Below are experts of layer 6 (counted from 0) of a mixture-of-experts language model. Rows are named gate (a neuron's input weights, with its number), up (a neuron's input weights, with its number) and show model dimensions 192-255. Each number is 500 + 50 x the weight over its row's rms, rounded and kept within 0 to 999. Numbers have three digits each.
Before each expert's rows: a language model's description of what the expert responds to. This comes from a sample of Wikipedia text that the model never trained on.

# expert 60
What it handles: Stems like curr, pres, previ, orig and decade pieces of years like 198, 201, 193, as in currently, 1989.
gate0:546528509437555471565578505491533462479398504515409341485517457453457416477497502443511493438475495444471529526537525440544399522460418444519439405457480515502612501436393470451475475453484569
up0:452585501476542534607597519539505536501568524478541396515514412479495549551546499539476418491472568523560554503575449483560460509460488522536536532446508455497406443512435530539615401413480599
gate1:469522415493446450452438555548569538424460482520458462526525489427461518426510464625625554505490539411534520414449536501501568528450510490569537477395485507483533594521453567476674609483519493
up1:454463571444527553552560450477463376466445616490522489463512526494514459566599511431515433438507433521496513448479482456489570522497506536492533553554481455573519418503522527510409564509492508
gate2:477429451516552477442492493473602462519544526509450531564453529560434478526526505549561478491445494523418495506462570488416486431467530522552525585574502576505506484520469450474555578499481484
up2:524543463464493446462414547454512473451532507513506473590509497547496518551468496442505453435517494481598578474483446514519479478517557527540402511526572527491423502527488529465517540548535453

# expert 61
What it handles: Word-final adjective endings and short nouns completing a word, such as o-il, wh-ite, -ous, -sive, and nationality adjectives like British.
gate0:546512464492490515487506449453424604565532619496465481552522429523493531627518477358483564449537551532497519479518525540494510465567486511510498512537469485520473491469622462505537460470509577
up0:459444444443481418424473530509423607467390556415537503432461515497439500573430494464424567457521514565483497522622551529504479495468552483478404545473508408443430529471512424550499510581501490
gate1:478611528459435446550485447571576552520505506552407512496370570429462550481426518479413445496423508516513494448472515551544405455484506461504564505452487578537502479463420524460500548592527521
up1:444506531573596557572399551406456520496466398572520476545550414541566526502522398529480492430494458514435453393436519458385542562484509599503426481506505471523524463469525493504412410509436539
gate2:557539535508518456476583525486472515484480437381437475503458496453488525455462515430466575455497495429537504476521614599498425437470537599575527571583485557498486586510621502441470523532453459
up2:473497504550436432559431539465537465531415617453504496474538460542583564597567521502519468591485456469454570403455480553511494533463572484472401616471605407448455481438485450488538534473580514

# expert 19
What it handles: Word starts of nouns for episodes, games, novels, tours and films, often in sports or results tables, such as episod, We(ek), G(ame).
gate0:514572519559560527525478527486420445486538575407536526503448487535457530462503542504552470535479458552466449540538411468537520503487590517524493448548454525480527478579506413466506472481480544
up0:502556500556456502570460573546486486532471542474533430511419496501528481499557472443402535576463503461501470581498427562488521510631505570494478582638520396479506544488488486456418586457501457
gate1:495534532514421502647529476396460520453522500554453530408446557387475515560554473482508454482474494451543544438550439538474599513454456457554491573532500543553588492533519502520536586487561555
up1:449552532530381459475486432466454577534519501463454498507482384566552564492447494545599549445499492573475521377510457576465447387506490437576551547545494548532570575447560455478515588553515532
gate2:553575467392493601379446572559537503472516434428420483508437519443500545502521542486446431447469601553541566566474453435463534497461456521475471536537427471527536502531539531552498448535538454
up2:535502523469452514419577444533517433532453519495554457440522481504534485481472564519545504523486454553434491483492520455418555545498484493532563542458456485531528545515611568514483626509550480

# expert 16
What it handles: Inner word fragments before suffixes like -tion or -ed, such as Fur-ther-more, addi, descri, posi, plus UTF-8 bytes of non-Latin script.
gate0:500556512502536439527549543545464508511542578503471464496502464423551426574594465446556525507504462476517502433483485480467504544448504462572564515500450482614479467558448523485405567476521495
up0:567536533451457531479479585539494494575509474531574388510521445479485594474450519486387466533470537485433499486539462559416393500483565472562490521502518442498460502546495495458448482480504595
gate1:536550556483487519486433472531446429455457454447566550565487519538497465523567428511584532500543486479561497552524504561560452546493509505512501543541513476443535544489534447496408430516520550
up1:617520548529491440485433530592495540587478516462535524472527497497400489486543549453487483538452417475536541505526501459501534527580401501509399551551448480501443546519468511490426473491483499
gate2:459522531530437486466467590517505513550455514533543556422448503436617486517511530560465456481482454494476526561443433478528556496424510513497449565587463543512472435399513526530466534464469464
up2:488508426432470546556510416655480505518521524388618515555564529574504590455548530509550598526499418480456607535508510528525446477513436447512435529510537421553490537484411452404510408482436525

# expert 41
What it handles: Regnal numerals and linking words in noble or royal names, such as Alexander II, Richard of Cornwall, Atyusz the Great.
gate0:540465478463469541485428508558523515482434480387504463499520523537566507512470538535476486533593429458490501421597509509556505494574463499460597425530537433488511436511505492504479492390545488
up0:526548512490454593572477547568474588527574497428437527524538560473459480454551498520625420493413494431537549523473472480650525563448559603466489521519475461430478495452567514571611491476448488
gate1:461506474513510533526466532565473486455455522611504526471433585561564468503520507447517527480480484595390455428411560488494601563544449558575499534511544502584512523490520538486476471475489540
up1:437498482508455472552454438493517516530489542379520551478494510510451462504408471457554491487477536568521527540521482432519536499591492500441535432462395545601461517502448492491432512477513500
gate2:463485564468494542539485466446443529525552560428542479593490499477496433499479555473456447560509507532493478575512470494556510492503415453505467411582505579413505586539514427592521473461501585
up2:528469389579531484493535579403505525499441491436501453487529446428491552476506443422592463520443340489420550511536499497467524453498487461490518579521495416535550529526506499502476454552545555

# expert 8
What it handles: Digit tokens in the middle of long numbers, especially decimal coordinates, table statistics, codes and attendance figures, e.g. 122.9-20-039.
gate0:460480492608476441537542506483513479499573496408520518432573451429537508450451507496493542489424474488338409517516471564415523499517503491491502580513488550522501560471538541539488460525504488
up0:564517479434520527497519504430462369529465461526547572494535475528532519514586605458537544476531561617482530495514452525561539489524454467495473484482515392496547474515480526600450561458453552
gate1:517471427435482503525460483369514553501418467436463466494541588559459583432485517368540580615517519553512447529409496390461507496504551494440471485463457508564474462452390445497515518479597514
up1:451529566519545553458470413476460454476524432457540473565513576559514531448513509516506474395479593517466558541505391418386487493430462550578467541452505555554462561585502487556479492455513546
gate2:442520426515488428488482482552471481587541457471517441503544517557516524534523383558420464497450418514535536502480526484457453523525511516428403508490486488407531472450468463526506542433394455
up2:375463568420473504516474464552559541420482459523452514454524465495484512550445554548550538566553569406517515473554499689496497499511476505523557433459517542568623578504579503456483530455560597

# expert 53
What it handles: Prepositions following a verb or noun and preceding a noun phrase, such as by, to, between, against, of.
gate0:529453593452524517541495497445416439472507575407524501496532460506478416530466500554511547493481528565546558478479493512471528457489488514458574533560490449495501634434444523526501400507400475
up0:450454494396488439580498520564613513502492516457476482488524537501449683471540597439486533484466513502496514449564505482471519519475487395438451445519463520436514500472498546497520560548644557
gate1:543439467521491452422472421470478506479488499439496491461479525478442532501589457460629493493562495584504487548566450428448570390447446487510551456468545526525352432466458481459566481479504402
up1:410643554472434484437506547433524494591461382576437524570606444499606478508452498532505490483479519522531556495528537432484462634428531580569412503602501462459537459523471524588595480538406519
gate2:477499468506573495497441535489516522495477462458494512537363527533453498462463516473536385516497585532560507491460516519566566517503512424530392543430541385405489525499532608531426596495504528
up2:549423524540456489449449539479562522476423504492495475517512550477457410540489465432479318504491516500574482486554535474483519506517526465475505492527422466503405464553497506481534556557448513

# expert 62
What it handles: Inner stem pieces of common words followed by e, ed or es, e.g. Meanwh-il-e, Trou-bl-es, chang, bec, plac.
gate0:530493558584495610432575476548477448474534468456491522478576488528525423615475502578520540511529483443433464487540571485559486467486476473533480472458471553572583479484576501461483551556408441
up0:573526460517446440479477553629438469568424553530582494535515469470460460508547405445506503492512511527570532523504498434459496473580458541428428537461484460498532464503492490478535449492482411
gate1:487453561552439414451465555523514541479546497502433519464547432476438452437573537459492426503431503539485476555510455501446454430501512536522473518466487499532431519543437453451433570464490483
up1:516531465535530434531496533433513529419539443532461432490548480600415448480477479517520465410433507457521566462510550407488518457500507445513522451469510441488531485462483511482448512508450526
gate2:464506474353415544491498526536514503519515469556572458533564610442543490518485513404508573508560543439471558422549499572473482522492532521504431530548532381490448586523494449452502485571548536
up2:484517526578566520413551511449535501437504482564442551461492490448493508524529501569509631477474551540509536547611450529562480522479479544434488545452539507466453500570460515437472463404546480

# expert 28
What it handles: First three digits of years like 200, 201, 198 after "the", "in", commas or table pipes, e.g. 2005 Estoril Open.
gate0:508545538441472507405551610564501603455494444504424490543575486570612549494487635405574586466510494469557499519521521398529585510477464526515481573475481565541568480506539512433538502504517513
up0:507453475540415510558482474536484457474573534456608546485456536453533496560499464500476503570485500529414472541484576549517532618591600453475461482462428514563533574439412531502585461569512543
gate1:461473438540452519463581557503475551470471484494498484521407480471413459435474531541488446431540517523544526425391481540487538463520498518540505534469456502519563457562448427503515382528491503
up1:493505473549535498478481480554454465509534460522572420482399537548572509487496580495550505461451510501498549365562443549561514545500478428468539489481487531415493454523527527602509519545610513
gate2:448451509505490439550445467520469394513464515434506538528523591442555501432520436570535488504528562507406588517490517415448580466506544497526554531499520570598551485593501510437442454459456571
up2:517433525458512443493477506489429489506495476571471419525562572493432504469487480564521464509443581550512538495573575494425586534545556462539475539426459512487516600636435602552490510513503380

# expert 49
What it handles: Special symbols, math LaTeX braces, phonetic letters, currency signs and UTF-8 byte pieces, such as β, £, {, №.
gate0:586485521458473475530455589413435511558465547536518513526534559617513451558603587528459509464577512453493540455470526442525633469442475541503512449438531505506550494550468478443511553556418470
up0:546659450468515509486484521493388426498600485483494519547522491557487491548591596582532497543550437574506537458547497508457499459467484530462589433525537487528541498467503557542551465525456548
gate1:481458517552426546515458514398619475472413499441450542565519451495520579438569467492546450576548609519537495519499575476447524527542515397448526464497453533511426471433461405424532484428531525
up1:523522435584548482513529483574551669587503502483541532508521532450592502514561484528585477523447412608480542525435516568479466558507456477462524636511472443532515528574569559491450522587429526
gate2:508542616537582519436568565444462559551523591429499453510597429493560553553514597410505508552509413475485478557536503537598472467576394504436534533421542551434542468586522534479457487559545446
up2:471534503498380468480451471435538522532455447472558504520455570519431550491432431458424433565456483563485495439480428447493503478435547507502462414479530394467492484503456455538475469488452558

# expert 47
What it handles: Temporal and clause-linking prepositions or conjunctions, often sentence-initial, such as After, when, during, until, since, on.
gate0:459583506453487537482501465483495624557445456602472496431559565439611515594536497490484403523550517588478478623466527518466439517501535501536470559507585560529408519493528444505488409563403488
up0:566389544491496486519483511490433485500569488527439450554500506574525472551503399549486562464462501527454432427522527464483496513496533471496553435538446544503526491552643548500495627462486560
gate1:559471471510586398525551581625514565436539453466472544510494499473482519539529489480540515539491416580496453618426493495484564526478536502558530439500508426496509471467437386468437489460531567
up1:529507484547527456450548463581446469528484449449459482462466506531533536470522546501523455502501398493531466494502495494516499530543525556586494460475535447445494507451529432483472490455419388
gate2:480512415484482449529530436490459579528581522499494497569534497490483492532459482436483629567558564451443442506544542516505569516459517421560471524583444507508512468486568438386532467525502506
up2:469534492483491491492498506528528521518435480501460482475526533548496490445546571490501533542493487473467397507510509493532474486438485555463494578471540510565517574370532537543539558539486577

# expert 48
What it handles: Nationality and demonym adjectives before organizations, armies or governments, such as Australian Air Force, Chinese Government, British, American.
gate0:485518560453514554547505537563461501430490477365498502466567410487451498497398391532481518610513491529462553527518481547565491506499462517408403538470484389531498482546515542525474492451509394
up0:430467528433561503553530557616478472490515519476449519445474526493558492549492498466491511531375523465493502436496495406552449500477462356435486467508527479477589536560506443676458482500513420
gate1:482421500475511526471538582422498548439495527612540597480492479460494422425495442633445424476470467640392425451415611543536476485487511485497493399467480514459528518574539442464470544554550535
up1:509469480508417402491564456481517444367505515413496474470535519484470429567553509485573570583476549470564479430506387561508578485524413493407487505468506575566474507513510521508504511448504431
gate2:525518411521423542499582488487484465571508443481499423555529474409557507535475586516429448469508526453534480545463504472424462548496426518491421597549501525533602460428584471471444452504473479
up2:491482387497395484470451521490537494514503482481429549546493517530528481500456501481547373457451537519487529528407526463484473463487457503453545495419566521481501511419533471413409504454544496

# expert 45
What it handles: Prepositions after a verb or noun that introduce a phrase, mostly in, also of, on, to, during, into, through.
gate0:580503605466472515497448419547451509468413494426541505530526451433518502546414477532484451461498495620477472438484411513634571538548553587472497533496443528540498524541480612516533583567464495
up0:380542517538484567456506576483432437543486460478549483469428489460564511504531427590515452553415418543489508493483589504431521506508516471482507402493532544547514423463409505474518449465532477
gate1:483524493570560519501550511520465467511435439532664457527500499565531539589475493538509486489543490554496519544483520539405533504487521512555457543569472522512402502565534488436520456457556509
up1:530490498504416471453443558439497553425491447369599425489454446493483497528439420492526513501543474606438508570511477580473500487494504503575571544465490533631453517545519445505620515521519453
gate2:539513418521403543472449460552463406608539389468488513501546514457453479477490497515540475479519572526459440500526590491501464432488439587487459511509478440510557522505466554422556422535530447
up2:409489554502555521407544606550498553444508401581572485561483538467519498512469447494477403488496514485494491507556480440582409499522527467496507428466525549553556508458501521602573542542479560